Below are experts of layer 5 (counted from 0) of a mixture-of-experts language model. Rows are named router (the router's row for the expert), gate (a neuron's input weights, with its number), up (a neuron's input weights, with its number), down (a neuron's output weights, with its number) and show model dimensions 0-127. Each number is 500 + 40 x the weight over its row's rms, rounded and kept within 0 to 999. Numbers have three digits each.
After each expert's rows: "mostly gets" lists some tokens that are sent to it at least half of the time. This comes from a sample of Wikipedia text that the model never trained on.

# expert 21
router:455436437558465564483558522512469561455515567526529493450485483545566505509504535461459481489495513514562540486471505436523514506481443529465503431441518476449530454482579507520564478546497467477468513573462493558430561500499548594538506485563579538487537529449494493524488475532465506444530474569472499478537503495460517485492437432460489472502472446569541545486515446480438418485545
gate0:495440487453436528515533507561510576476577463519468459453522525577523511479477533496494436500483544570549563522485476515515591496492446473506461473444504476498498493519498507448511496531490518542460528502517501438475470540561613496471439498550523530481465516432493579484552485516518536503473502502579496557487482482459481612477558494419517457528531428487519474460492454560449416519508
up0:570541429473521511558476499559432502481542464508518480444492534563526449478520520491471420514441515511545515560411481461511557496451416564446485473485424471511539514501452500480487478485522481465496532493465534512418462526458492443504476477576464561426493546460434544506495403536538498492554459496565510483505491549494536495503514482516589467511445523452514523459439473536493420503490
down0:479479519564478485492487531544552454490493427461486523497422470449530486435468593512471478558614468489588562511488512488545501518559528510477465517528537490513467438492577580477499476542507479484470484479476548436547492483507492489483469537409468479435446556510458563508488502566439556462515503515434508430496512489548534554463525527487433536467536606513470506469510497506528525474489
mostly gets: "\n", "\n     ", "\n   ", " such", "\n ", "\n\n"

# expert 11
router:538523504579514537443560597527554524508499537493567487545515485522425445537487512464472470418481532505505447493506482500519481481472505391460480469475491503485465540534501573501493393504460545465537599518498487567432506457480500548577470569515520451532492477476503446490540538514522415524543550477508550465511454473509508464516437455490563499527494450557483562509546485515503500448529
gate0:473473557587540530444476495456441525493504456454585480594492480478449459523493514499493470585389518493537567468486536534533559445507489437532504487459480454462428489537458524528474464527524494554495423453483499522417560527533447494595470516511423538496505549473478494499503525509496567471477477459497446462407522520504495493529479441472518512540499498420468491529487524497539476496462
up0:531526470539552567553492502538521490572464458429471476554439545514482527577502526549549506510543581508539449480403545509488538445477546462544506478486528492494492520539488540469515441542490479530452527487505534514466515461536451519532507549386502496521515539480453424587522497560545489511589495444494439506466539491483443487551555514489544498531522444518465482559519558525537473428521
down0:470527554507450496521451495492494504528516510536522529546473490496574584509495419565427554471460475470470505460511478476451462498547446565498481532524463524426488533424469548486528540478544464569470497440523548528418526488513461443524467516545499483522550481484490547508476462512542467579480428590550524431497463460524540452489473520552505462506456512468496452439570498412503521561454
mostly gets: " sent", " followed", " available", " connected", "ened", " referred"

# expert 19
router:490465494570543536453533551450504516516549549472593475520510566574484449604440542412492517466433525515520436489445488479444498560483477464456451410423478495489507464494497522478517461531465563466518540520534433532439502499488543530522527510501531581495479493470427420515577527475513493549500516519529496503494504513440465480525493487478541428511493478498504540554504443509505416500546
gate0:515459470570515510466483423532462459425494510511563469469480532464474517461533480468483519432505438572599450459458455484556449478570391498508522519410494571508457487439514519498445540489496484507528504554559477544547502532503502496487451542463460587446467475508463438426472530504494561498471448549462506503476473505476500537536521475505529482434438449419500489511495447498521476487507
up0:521502512655395487562470568475510440561502513505471493570530485457477542483498539465508451461459498462512461513529532467504560445547467500506568501513457505525480458592476513440510546522466479542532429448551521482437525512542497536516478399489500535499511472501466493458509470451537555525528533497520471492586485441427484477516496497484514494559511476552469581499507519509435513461532
down0:516493533510515482485502541451483468439488482513564519566552544517482478568447537559506461460457500448501478546551508452430525455481497528448503542482467455547522512514563487420516535481557491505461410447515504470527498496432569545526459445495466513518555486525564552560576446501497466516531471543418530528423494547615573450518478504497533459476520456490492537522430528505519539479503
mostly gets: "ho", "hu", " Min", "zi", "ko", "í"

# expert 7
router:463512503585535495497521569412466537533587567550570453520534508563446472536494510411545504466461511464557465510457472497435535502510536424514501476498449522473487466500506579478457523527464539522489449497512455566444504529481556537523558486457509511473400466526460472478559503393488444516537469480472489506487561525487462517563436529506478503472470492491587523505508445506468474482494
gate0:562498497487422540544506604522447536515505509488528492503499456518578540469455433393551568498564559485485574498487523446485541547485505508576495517532466523508554516490522510483487534563517543510488473606489542521477566473519526468487440452434530490432480466541483520480444465468435528523500482523476495563503521468495526489528478548513547425523492506535569469531558473526544523452573
up0:572400483525533568413519433472520484467461495563431551536415500472492528397477471508478468578455463492543441488559450475457553507510482554457462507575472547496469488507487551461476502516475538495447477449515528483514509501545534482472488454523507551496518509515472518529548565476508509517506449484479544436498511462545537465538482572551509500486501563412594515524503428487489470521524
down0:425524562504456517570572416506561448536476492482539436476506472520483493477557435487527522520452501434576548486486477489520502472479517490484537549472432483498395547440457449502507466487432465538453518494519497475550434481491570533496463504466492455473446455433428486528463478474477462511496454543540520509468498466535412515479507627501520458578510510480531481448465497521502490485511
mostly gets: "ić", "ía", "dale", "u", "rac", "che"

# expert 2
router:473503466521537533454496540466478551496571486535536481444505542536553446574492546415467528527480522393469485516505503459491454546474493506504434507467514547436534436433524521519478460505485473459514497571497517507450493474505464507527447446498543564570526514408472478414487550507492454508549544485505558524562499529461462421473473448439461521509490533543515541528572423520434467500498
gate0:524438527600526509480467460516426540497547511476551477508533554482493398511487516509532540498498516519467508535535496506439458454489445546567472469533556473441504470526495529528457460480457468482492462534477475589492534509488508498490409550441435562599551521523471564490574435529507478514512518447451508469433519505600519484549414469480535544469476508485456483493533510496482541447498
up0:536528540465456510485547549531535498550562464503533518529445508541560525545467490550407485456486525459478517494455446506450514518482462485457453430523504528523521502560516484464492528550472495503448558563496523441526390488522540568535515514496483467538499489438518537451554497492487462459491542563415581517424522453495470576493460490483495561490553476501559545548526525610468516517537
down0:463446516478495468539483458462519486537467440519498496590476490454518452483521522533483456475539499479483494513482535500503442501466461447515480534402420526512516559479384417550519519598474559499489447526513527526564565445448490432479496508555559521588577548531454478471467476522482526516549517465539518480496511520506550430527472543539525409522487523463503461506484539488455492540549
mostly gets: ".", " there", " .", "?", "!", " FW"

# expert 12
router:414405492507548524436510593448457565506544526525536438451458532535550446525497507455517470454441550501522493472490483522468509492498454499501478473543407490440478475541518499508509485522493547550468500557506436482433424476490473590477458503530524502473465499498491451523569548530457479540480584500462562465525503472526473458480532455444526475575466514540507533545520428467479450483568
gate0:465570529532507567457500494521481419583441547571493500499490509528463550429537487471528476527496513441494502543568526511447428509530528515528511451445458512492505507564490467473468501527507478565537488453508530464451528558503430439515460494513539583517474455417495501481488492503480416486502449475541552453505480475489582530492587430469480554509416543565447482497493475496510479552561
up0:544505450568495545510510483432539465492533471493485559506481544481501465498487456545411524452418568504524498556490459493549557532428542520598544518550507516544526537547504579472532553483431497497497440526452456454490394415468502468527482485463469506517463552513579538474472560544542496519496479487512545527510519501529534411502505455562518494495534484498445485498472496498400515504466
down0:507493430521522423570467526411516566464505508493506449529563503558480505559472554505451545482506538528492562490544477527500572438400500577488472461541517494508482602554491506501500494543500489457585513545435553499472501538523453584506451436485439505538508508451516457509520516518512480545535540530448504471457522549397524436495510460511543490499532489536506504546496474520435499448519
mostly gets: " John", " York", " James", " Charles", " London", " Peter"

# expert 15
router:495465495556487545560531527436435513554531590517528435505546448534513460521433547489463459535488578512572510542517480452422539517491506454487492483464404440499488508473548477472601483533477571451479503485476499559487477411444537515473508462528511505554498559504517520480624493455543476503533533489594518520526485498524476484497442470528520540471471527518532565502480498489508479446529
gate0:476482439545449466582578497456472513498536538452456434507531465523537454499509476540503473519434492525452580455501491417500510552510527416504513547516477547533525511461518559514467531497490498470476523516497505573506530523436527525543482480577507448552487487481484551477502493555560452490574467508546496520527435528547566543502483540536470473465550484471506520442483508592531449367526
up0:477493519501509460525461493540469545505542513468471511418469477526536444547537481477384484498455510502484467472499546490510473512478494550505510477458518449600419424496460533566524478520479564478464442423487554478515508485545424513439432502422549425499500480567472481510510505459481525496529531525558480523507486509542509521521587543548524495541487539459521548434459617471473527523537
down0:484538500513454532465506456481591524543485488477562574575480500532517432529451528470531487486543501464486508603477439474551481494511489517459438507581514525487501592462522472470412463505423507488444457491567483444532520556455466494470537496426497458493500475489470484480520464422456560417521501492499516452469435497508508427556562530475459553499431529472533530513470479463537514479472
mostly gets: " MPC", "See", "Col", " Big", " Career", " Double"

# expert 8
router:453457463565544569529455547463495491534543545511536452453537538592514512532422504492531501530478505478514406493452400551462470507458477447493462487538510527428462428540475474548521427522502524513502539540507510559486556495484564499537548484488503528578439506509506504477543553460442409478415531543496549468523571472455514498555451469535479542576510490500528483484525469506521497503489
gate0:432502453549562535446455503536532500515522536462494539525531535500532471544443468520467468544483416410468510487472517487520458552492487422491621520550527477469477387459536473475481494475509510465532477492467508543502439559442484470466465498448467438481545559522499470440482492454530449452443497489544495536447502484458528499596549511480511464484480495458571463459481411516510534488546
up0:370553554503538466506487524468480498507452543512600503441450542576553446529464470533488521528493465502581434445508463549494487424534512576435564570500533501530509455508530498459514545488529581489523486489529508469531486463486500480492499473505507457492542481462512487465546522539508488464468455554573528500497553424449522457534530466516489568478527535464468522504424530483402515503475
down0:483470520541480480487524465466536481567504399500478415473462510480540454492489547511473549456469528539529541537487552538447506536475470549509481432485515532534460566482541539471596453487537539462562469431545540522475505452482517600534491484495446501432501450532420383539491533489452493461561512503527625522517442461462505490503518491519487516507513493483481442472469503521451513528530
mostly gets: " x", " per", " /", " –", " Per", " —"

# expert 6
router:473410488539572484534455501462531551488597571512515478493536496531532507538475509506577541498448493492553450443455436484446441541445408544513481485495492539503467504514519504524506466501521507492546533560499475548556464415502539499520486508482540626524528530447452476447577485514444422509533485505486470529535541452515503488559494526488512479478476556488531494451507495401525434466526
gate0:547528544538525478448465494505510522502567588535511463483540438433547491466482452514469523503513511480609468437520520490504538481489449479590470543594458500519540498510539472457462532498456499489476510487547469534501495438489500502570568528482539537528534514538518474514461478533499485559493524487418415488514501566470468478485503458461427563487415526442560427455508455485479528403508
up0:467471471517497506541516497525523535531495489414543474467583509520465530449496495532485541613493545456577536565537433447535475483414545507539460515462484516493508465534445465520462477515509445523498489492448554511525423511497489545465441511500558586489539496507494467539507553533433461476432507511547430477458504418566490485448567440529457502489567450528503491538455471459556470470496
down0:526474524506496490529476539513435472491495458520499519501457508513539441516454552460499493401533458470492424526489532485515543500483409458523554503554483480511545460564493521480489490455480517495527470467480450440444474434460516482585473432499523489436521518533418517464496503437431554531468452517501532540623454471511476548458593517478491469495530435423520516509540469450500559435543
mostly gets: "ula", " le", " fe", "La", " Ara", " gu"

# expert 16
router:446523451591485518521459573444476548491569498481508498498524489536506503586442462440571526493494592481451516473501477473512561484483517490498494498504480510445529515442438454514521485562539531501441424498487513540492505501466529513499512540490530469579552473441407509406522494493472400499459534552485561522574522484572476446489461463523525515486494447578556489520521462469512460473539
gate0:510515451565478504485429569448597509548555486478542478526464478488472528505483516488450548448503527512498455479563426546519515535512494529476526479486527493456487470490478450482494443554502507423493491446448519505528515513490505519500407480529549454584488502532634442490518520509522538402531501478520531511509489422446447446519452462435481523501473523505513447463498444381494472497517
up0:477509591508574423490544504517502474566441505524563508516501527523449534497550474496503530434474501422536550515496484496517410456481477441527561473552515474502525529485534486481433596479467407547505539507489469533501523431478426527479469530532487427502398446463436492550494497501558457525443522526456490517538461567526545505510524479510538516512509479486573451450444495480488460551478
down0:463476498514440500462459495523513496485521548489420441500497485543419552501510576485576423432523535442433487486503452523511464484517572458539424493437540527465554505548548534528535453478469467558512458415540484481521492477504495453482508514452537523519478524527541541496559459467547488576524506508565483487481504481416511447495559518554513469521468487486445545511514515568408456561559
mostly gets: " of", " for", " For", " on", " in", " around"

# expert 13
router:429456522488440546491534570441470466520573561543519474468513482551468520585473479532501565469430520458564494502414471469459516487394427480523467440437441523433444541441504466530544484540552507467580521547485533497537474514470509532549507516481569559554491520473517481482553478498462438519480545528522494535549519526493527482529511518466549526488442484544520510484501488510478462426556
gate0:498478449530448541576493508436544439511503514441554537520566548457444453514546544513447479554488580437473574496489534514466473571484528441563537493542463517519415485524561541516563504540502496473488477519457491487553512505482541542510497530531444443468404574534514489491507512424497555467458466483495537480436498422496516468540487465561432473483479512550497528472508461548548443511512
up0:542571453545522608450516542532557467497476510458485513447512528475475484477466534496532575443404480579533471502555517461496450511613493527524454485562459483460545493480466509458506533490480461517491508563480536498505477536443579445473548446458513490496480550494502499483544480459463423438496458491442511509504479457475567533497509509512522522461499586501485596534439462495516427519520
down0:444447496517531541561583506529535478516488503431451472475521503537421406436501435514553510474517533503434484506490502526470513531488546510483501492451496540512427514515511493445479523511557541525475443484527477567496490482499420458458473432539528501510505521457537481545490467553512467408496464463476467427496464489454594505525590534498413544400471478483537559485461514470441536501515
mostly gets: " Mon", " Res", " mem", " Ab", " Coordinates", " Ref"

# expert 14
router:458407514552468569482548520501476538515549537489471461509515542554484461495437513449552498475479573452562452473515489427510462509453477478469520474419477446431462483458487553497522485536453532533458544479509486456470485462519500478529494493443524492516469471519524464542560554443530446508504520495508509496560478534521513521451430427455499445461484488528596533557604380514519475515518
gate0:448454466521543524462542522494528463543496554479510533462503515553494595488501571521553462478484477471497530507463457477590551517470439515555466545465504435500491513468520577467461522503485500550469554453541483536530541501456454485460425485520522471500487471488406453533553509535463511486533469515585474439510516525518506527449543481510483351449456437473553448559474479520485568496497
up0:524459499446445430579574479537458461566426476485547419542499598467580446491426551460484490458616502413506520478480512497514439487499475528546518516444509462539490512484477498532516456492474535511499516490470533535493456515485508454525479445487512550595488576547508455527523528481500547525448456518511522552474537486497493515451463526489501498414483441462501498534493525542448523566504
down0:457549510479512449482457444498490453506442493431532553456527568526490550501528485520499571444538446543441511516515546513461502504477491521498509534493493398570518502445490476462437497422423525548434472485438507520504550566484496473431515568443535524549434500514476452498562507501526505457509444539560475509472462452425467509507515462518441520509491450429515554525422454493521497571466
mostly gets: "er", " team", " club", " player", " company", " party"

# expert 5
router:517524437581558613404491488507525532552510523471552469458513499577505513529433558456447530523453510467522493455509478512494518525463514479505464494497511573426513519458443499539502480477484512444442505547474513508470527443505549477526512464491516583532484534455511465515497454524451423565503571547446463501538531539566511459514452536494509524597567461569510485543502472525497467520576
gate0:544484535520485493475517531502453548516429445517488512492456519568530450456529528512472524526473563488477483494449515525549535457537509536533505504459454516508468558468494428476439447650462496508523517443499446493455494498549463514514568539444432532483567521446562473528532479543524508493483473587443483485499395453551454569502458524495508468498494490478492466530435482487431412517487
up0:500520556482516401524505481491600448517489614465534487523456481458479446474514467551525502478451490536445448481485569415475494528467504520512456370581554519475538496506591535504520511482499508479525482571548545551516491496482523516449516485507560481470502435524503527465575568473509499483495527574505478528508532471550460535475490565458512466477490537527482439501452525547545458539513
down0:528473522520496433442519458406485523410524532526543468460466491544535524511520436528460543441537524493499519509484487498552467460479446504469552447537448467424494475540435509551468465528468512497492483488540513417486471453462487449507461591481547508517554493461527479579573500483589510488538484464540535503488472470522417437484517523541508402456553556530604484509531471497503476490494
mostly gets: " (", "–", "/", "(", "{", "—"

# expert 10
router:486374456502554529466494526525517506507592546479554523455524479497510530538422464526487474521443577505541479516520459495457526551427407518472489467495432551456457508431557517472574501478461552502492536538486414545521492412464487556495444485475521579510476501522523529514558529545532454523487511550509449526508524406484491466560507530496527500534454520561516500537544519492473454489504
gate0:509480479498482512494521474508539482473507569541502457463516536473458530454437564502529535501464496447487432472477497530569489448508421446495556506458425506545571516461486497460600542485467519459499526500466478547501471546426565452488504505546593485556443526501529522524524496519443587528396523562445483432518480475566506522514545472504517576519518479424515534514481515528490508554429
up0:523507534471505567525519456531516490440452464454504489491444541477556552535451535457561522505446529528492581496483443534514516440510496502482570543436464511455488500466558543544495461552610491500454558497468421525504417462512500585532545527461537469533439534561485521443476545452520544472504486515452547482518513494507563576500549494501566561477472550445555534508497543485535457507467
down0:486488483440510487480549532529463439477487606539434493509524516564457440501450472529405534492560567470495497515502515515522491442510380556512476505526478415499542597522511490496487517539502467471513517429567532494455486524446513459488440505450515472516425539522532447500464496556460510516556493465433544492518440510478511525471471472496565526455592575507506500502479501468519502560452
mostly gets: " South", " North", " north", " right", " south", " main"

# expert 3
router:512474533593480564463500532424521585540607521530534484526476527517485513522433527483511488507473618521532473404492457491520470474442439510530490469485479535489521490444542487473500456479485560456463514466547494549443493403502471560525530505507508486483536472525456497518585554541469495567544535523551500494543536521527456388566534512517476499494508514493549520468476476459467460454526
gate0:464559518508507490543460457487489552504453448554476481507499535465530503537531542493562503513414501442523570416509489529547483469428432585524434501551575570440536525516420509497508490507513565523489531487529557508497500514484407534478481467534508460486501491485471520458535470502435519593466499472477551548565522541477493424523548438517498469492518416453499485505486499489412529456452
up0:506517445514485552522455539445507538524442451497513486478595520490516507506626456467490479487486527544517492477495463460475456543529484462576494544425519505492477500510540543463494458494540518505465520472459506447477432448479453548493509492491516522431550498530506528523517556534540548500546472428508546542489491564587428410507480449414491506520429447515452511504530549475539419560445
down0:543492560536496442479557503508547512511451573465512505502470511506482469403513515436503403475500472532503493498506549481459467497550507450460520450528476522522517445580556454464528529477548514476515517476458468465486515449550551429522498529414502506481463405520558470515522524517512491508564436521488432484436487450397482482408486513542482476465548523502529534407515504519485504529410
mostly gets: "ting", "ism", "ing", "ling", "ming", "ning"

# expert 17
router:520497439596492553440556537463466495538521502501530464507584492522574515615476534474473538501461507542501407512521453452435478532491433459498462487493537495529511531536511512543521469539498537528441499535500505499448506534522481555475536452554487446485474468467449490496518517453517454501471521529477548497543517526482483372495423528555493563534552435541600517480539468535534460482506
gate0:592480552479484514527476489535474581464471453511517476496501560463536462513474609503534561454441532449426537517607483480480531470469494490589462474467538533492502476563543545529461476474488472516577542452485545524477499469504487492517475512493486590486522463441539499518509570505547561526482419547502488513558456552468522513539497497424514531469444532495534539475513470525523504392507
up0:480539549487541500563521424494502566475528514445524496470513517431509529475526493521438500504485575521540505445490488537516511495443512551440541513541506460527458541490574467491579533516438500415502530584439447511591533464556489521487546481429558559552481452518526493515541492550441552504483509463495456476519604532548505515553537524503428513528483535459512461458504517501408496505555
down0:464482413586501487465503457518451487456536512517632501491525590494535476535526513515399557474541519477550503498496549525570544505511553540467506436498507568486489510527498477518541470496542469510518465436543541534535464493501586546492529517515508455448489555468430422528467533546472515474520526497540452514471484516543545479574490531526484424454527490513531538487452490584465446450527
mostly gets: " and", " which", " or", " who", " &", " that"

# expert 22
router:503457515548510542481477566486469591494511502527526489424449526521470451525444522408531491483470520524505463451479489505457511461484540436487419455469473515445526451494552538518489460513459556521492472582555408511419508471478530547527469511539495533519453457516493459464502524552577494506422536565431485469539563499468434522510499511459567505510466518474473540509569450492484478411557
gate0:457513523477439507536509458497424538481528480524536488417471584518534513419549513542583525452478485491509531530460475456468581462523489517512477507496469446577520501524558446487446528488500513487510492439611495466523521499413509523475471511464484475540546500510479491499514493409521561422444470532458446507539616456533437492472510576537449509471476506500514493500518507436529442481534
up0:489465518477510490512503498486453489458479505474474556453532510451486469493527478528460582490427483435391463522466467442580518473529470535525498487501460496487581506486554498465493578548566511484506456517580513530415461441446505486509553471491457478519520482593484397481430471482482518449423515513519533492515527452492444569529554526526496493522466507421422545492489467562472524478533
down0:492438533563521542497455519516545462507504487548464557546503504469477567427525483569463510556513505467440523541589464445467560484492515461505497492520545506525568569492455507468468509554488548514386461489532499567486547494598525516531476496517515499497508500530502558460526523568503519523521512517515526434529535560455505589470475558469503556504443534562426485459517553528508470589464
mostly gets: " Cup", " Street", " Park", " Center", " Tour", " Hall"

# expert 23
router:445502441529553576431499555535482519548520495502509506535488488484498478504514572483537540433437519493498485457475528495444422545455460511546481510501479497471509522527481514521541432561501541502451533538548484468517491477491485569501433464557487547468515442506414497506555548495468464552456533501531539482518522423543527502502452434476475479584454486527444490572559385472445448448563
gate0:501497529506524501478536524488446439569461488510458460512468519472448506519490471503495561535454484503466485486542583513509433577429523507475491451545431540462497509468479520467520424477471504553568486485523544513509504476577574447449492504510409490539440446528486464533508441557453506469582475554562486501454502390538466449503470508520521409505505468500477522462526426454433546518511
up0:509482504541435424546523509509461446506441511544442585461512631472525502487522503513515498443461481465561527501434580509505491491468519513425482481460506471415479477426547484513509464499515554497477504506492510545539451516508457489471409493536439576473453512431517502447450485495499531470520535470548492485452548472553487467534427507543440493501590497509459490481491469577545507477440
down0:470413566553538481560485494551476443489513508474499536483476425452416477534547508461506521504433561461449464522507502521479505526531529542471501495458481421478530492520494535569495507541534525519435480453520530542499467559606519476517524469523551540578506487591470530467553480546542496518448561517464447526448484539446456504473559490533502540493576525522539484539502574506414446523492
mostly gets: " was", " is", " be", " were", " are", " has"

# expert 9
router:533445505521525567447506506524506496563580522564556481540509518530519487488487507498525482481446514483557530439495457429538430544409476528463502491511447469517496523483513542474552473535499508486451547530484451540518473422470464566528464536531512535509522544513475475491539543549452467507529549542585486509600471390500477485480479528495533468542505490563547594501500415419461463494541
gate0:521485475397572459443539522476419517479571496525507462567534512551525524552488432540588445439493514485479535523457517430524435546444442531455501487531480523520498562491452449555541518524557529435519479504539570486537482494512532480519540516554486490499536528492474504474490530505531527459520533486533445558575438461487500504533471488551502466478502527487506526541459469471542568605580
up0:435520465463494494448593518538455580448492510534461554528543511505511561502484448454437462474519459489482569510541517566454547551458474447517513528460526558469485537510506521508524489540561511539511556546549500473526434427570442485538549501487560408502518505504408509488450518535543469502449425522517496537437501473569419530487530507474532514509535416529549523451473505499519475481495
down0:508503483524527503529521533510548510541515516450528458538526483509458508457477526499462528496477437516553528508519481529496481503481519551513566499482451456525539449516503561476560493497505526428572543530455536533488498537502584548528588472546520544523503491489485484520454460456450437449485529526419513585502483491532508440525476543527510419573480548521541434594376480443483563496406
mostly gets: " two", " three", " four", " five", " six", " seven"

# expert 0
router:489458497531546522478567563427494541519585573430502523509474472483518545520433567447467521552455553441521538445507466452450518544458509479471442460473463447499513460453505476519538456533455494517464553518457531541467430464465531472450472453495589508571504537418507448451504545470457484549507511507491516495510483502450516473442452479457481548526445465567499550471525458470527514435558
gate0:510438504459508469532474515533523374452512503527561539480489542486472521481513518496489467534448554534475526542517536428505509532453528499562496472457450424539554434502495543450529438531463531439487547587462519510525554513556483516539470509432499484593494539442510505456426555517495426483436513572497461498505534519459468416501550490543554488557473516539454491505508524498468433546508
up0:512547483505436525482496538573495473539468548533566450600529424492541556479535486516508589506468547554524447459508467507532492492449507529455461492426576458521489568491395541511447507500549519523470487484446509454436497517495533478540599501426488498473499552456513458494496484485458473551510538516530466495584510510558469508518497480494491524502524547554464493453490510571597545461483
down0:519461471434611538478553481525533549496514515516502455490404457461531490458496534488510446530464577462499532480536559546437517517504490453495493558510477482505529485434560476440500531488416438532569562469479524500554544527451496504444504455483519528495523490460505533592504482496451547483524463419444498528434482550474527522480595511444449532428481541495551487513527526427506505506536
mostly gets: "=", " =", " Ti", " Z", " conce", " Wa"

# expert 1
router:479473433516505497410495533497495545479550499560526474484539505516530492463449612516434522480492534532546554466492490511495479513534490426407520450511461472411476516489413494448524514487470511516499566546469520514517458500436464481460500517574539503503424426467459536462508540507451474560491568475455483508545524516537527460492463496526499537523452465473558467486530478512539363438485
gate0:554447490506474518487471572546552444600412488558456512516489477547509433446538551547516483532493531477489497483487444522472522551516509446561527486416455502513519520480454505514498529511551495531494484543459498438442525509464470487548489526490484502476438549440470546527501390523553482389553474401561475468470449521511495505536473446500537453430461525502497514514517568535510531472527
up0:523434461427529523486549513566520459459446528487546488448582398504562480535487537544495513525437502501522479508442471471520538481493519465464567493492455502515527502472512485508516489511526489591423542461533508473529466622455456550510501427547527495524503601452433510479481501410518524486474493509516472503561502489480437462449487507530450586555529538490505526445510508442545494510460
down0:474469434508476525481518478477501515461548487516493562480516553409554526523513506503466511502515488524506579464561511466511464507531449481457508500541518456514473524492455451423462528504408442444517558499491541550515483546466425445461580442496453559575449398481490533462524552565406508500534457525475540458487516486501555488521481535558500500465469450438461421508514508468568485478461
mostly gets: " the", " his", " her", "The", " The", " its"

# expert 18
router:492434444536540528483502577451480537485533515490551495509471531559536474535487562460550497509421542481564412414479501454486492538419502495455447461499455488484521421497504545521480447487486543475540488540482499534479439535516503522519451424459572473527473471515499427499499555534462433471509470552464524522535494499456504477478496441542470521572460505566569492491490505428468388465518
gate0:472528440552477495495545567470442566515429501472468439470433503475503476475428518496444566508539563523536503504603487458485545491439510506551509547511487584453494500544532510575469483498442532521509488524523545460450569492474582497428545464503491521508451547481520485482556484575515498466515387533490484505542517547526499559480560529487493518429500488486480423536526489557451455495492
up0:493495499513435538503566382449584426526566510496504520428529490513499497535548405492447443504504480421538493559498477506558468516511530543517485468537567419535535560478519435462492488486432556483477456540436537510519474503433479472541524432529492527519464481587533553475494540524476453506517534501581463476456517495491525482418509509509553547524511479506481534442469530504523471515535
down0:428420534522555517544447423563524545525607531430481443528496522563500515489478482523519465525509493467446492470494485485500454515535512468493519442536468520508519477525501521498492486551538536477517434413575462546492505477422537478465471547426483470466515525476435485522511537507545510529556498478547532427603519480569530558498468527488451528469593543516504569460446542472518480511513
mostly gets: ")", "}", "]", " Mag", " JPL", " respectively"

# expert 4
router:481431434514519554520484582486479517445507546450492445502486542559469502523445510471521528407442559510564463483480453455461464485484484446474456482507515500449567468471533497508609420530462525536485478503470478538489459448521495590585515434517552496540563567501522470456543548496520404511477514480474493479511507499541507487558443454519492506523503487460512524491578498450507484513589
gate0:486488539522501500475548519492436530473443528472551535477495500470526480476533453470550491456519494537555468490518457454521489598491505490519467532522563495499548532562497617477522473519463493480511397545594501475480470504539463508510545456520494447535551396531450442492519492533500528479502492468448496524526470531514470553472530425526448375582500461495535483529552417525506531508557
up0:502475457488502519468507511503494460462499511529523512477537562484602530516491492460487580544490477523543487466562539427532491504520470502552451561457548526496422550436576489499516475486529479377477480532517581545521492522518510468545445509451552539430458480574443515554523441571502502546467571498531480500530488462464533508487495413521487427532573491453544503477495549569476475491485
down0:556492442504524474492491521486522420478533499511519507534429573434485509484483504511466527570526514526533530519495511555492475552518460437493472386464553481530450473511480497506426455446595554524505536473568492566495547517489450572582528570489489518476476517504537460544463448527529469463577515433515447478610510462508447521554510458531487487479470469554503494517550523539534489563509
mostly gets: " first", " released", "born", " ad", " died", " Born"

# expert 20
router:512461467550525563443513556523458506523519485487526533443481564486597563559507548478484525457491534470537475413481505485527398564515509483479399489475500502485526508482478526562508475536482565511486515562476500463447475456454466508491468506547547552514492488509391495411518578547454472513511547577455573494491526512513545505499490510454465492566487459534514507602506490540453483501524
gate0:526500536443450458528519477475509518485575491543545442438544519547557459558456508529481505510563546471528469469503501529474476479470546499516462538536478513479520390475474445506484605421476516488485447535513528513479453593488567540473512579421511438567539526484503497492455537536566478517563450492545447489462428440445497522540559532468498493522527554514441530531440520507500494519481
up0:514486515520507527487516563450453516485556463563533519517499471497497432550444546475421573510477524565489470493471596537510473447531499441492439471556454441493567517514459453517508479497529458481498445478525623481494521495516493541477513593514437518528491528488483459501527508537508504419561471584552455453434480484448526530525544585490477471548461459514472462501501433527461446505488
down0:499407441550438498529468454508489444530546455433467557488475430526471474491480465494528548509477507490505485522527470512523551505523483508519512477524537439450534432497464506540466505418505601525570443507503507521508485444467501505464507522465571412533553493480465520433565482569498445560512457567471479524570458412492534505474429477497503540485510469504482526484490426546497546555578
mostly gets: ",", " era", " ,", " except", " via", " :"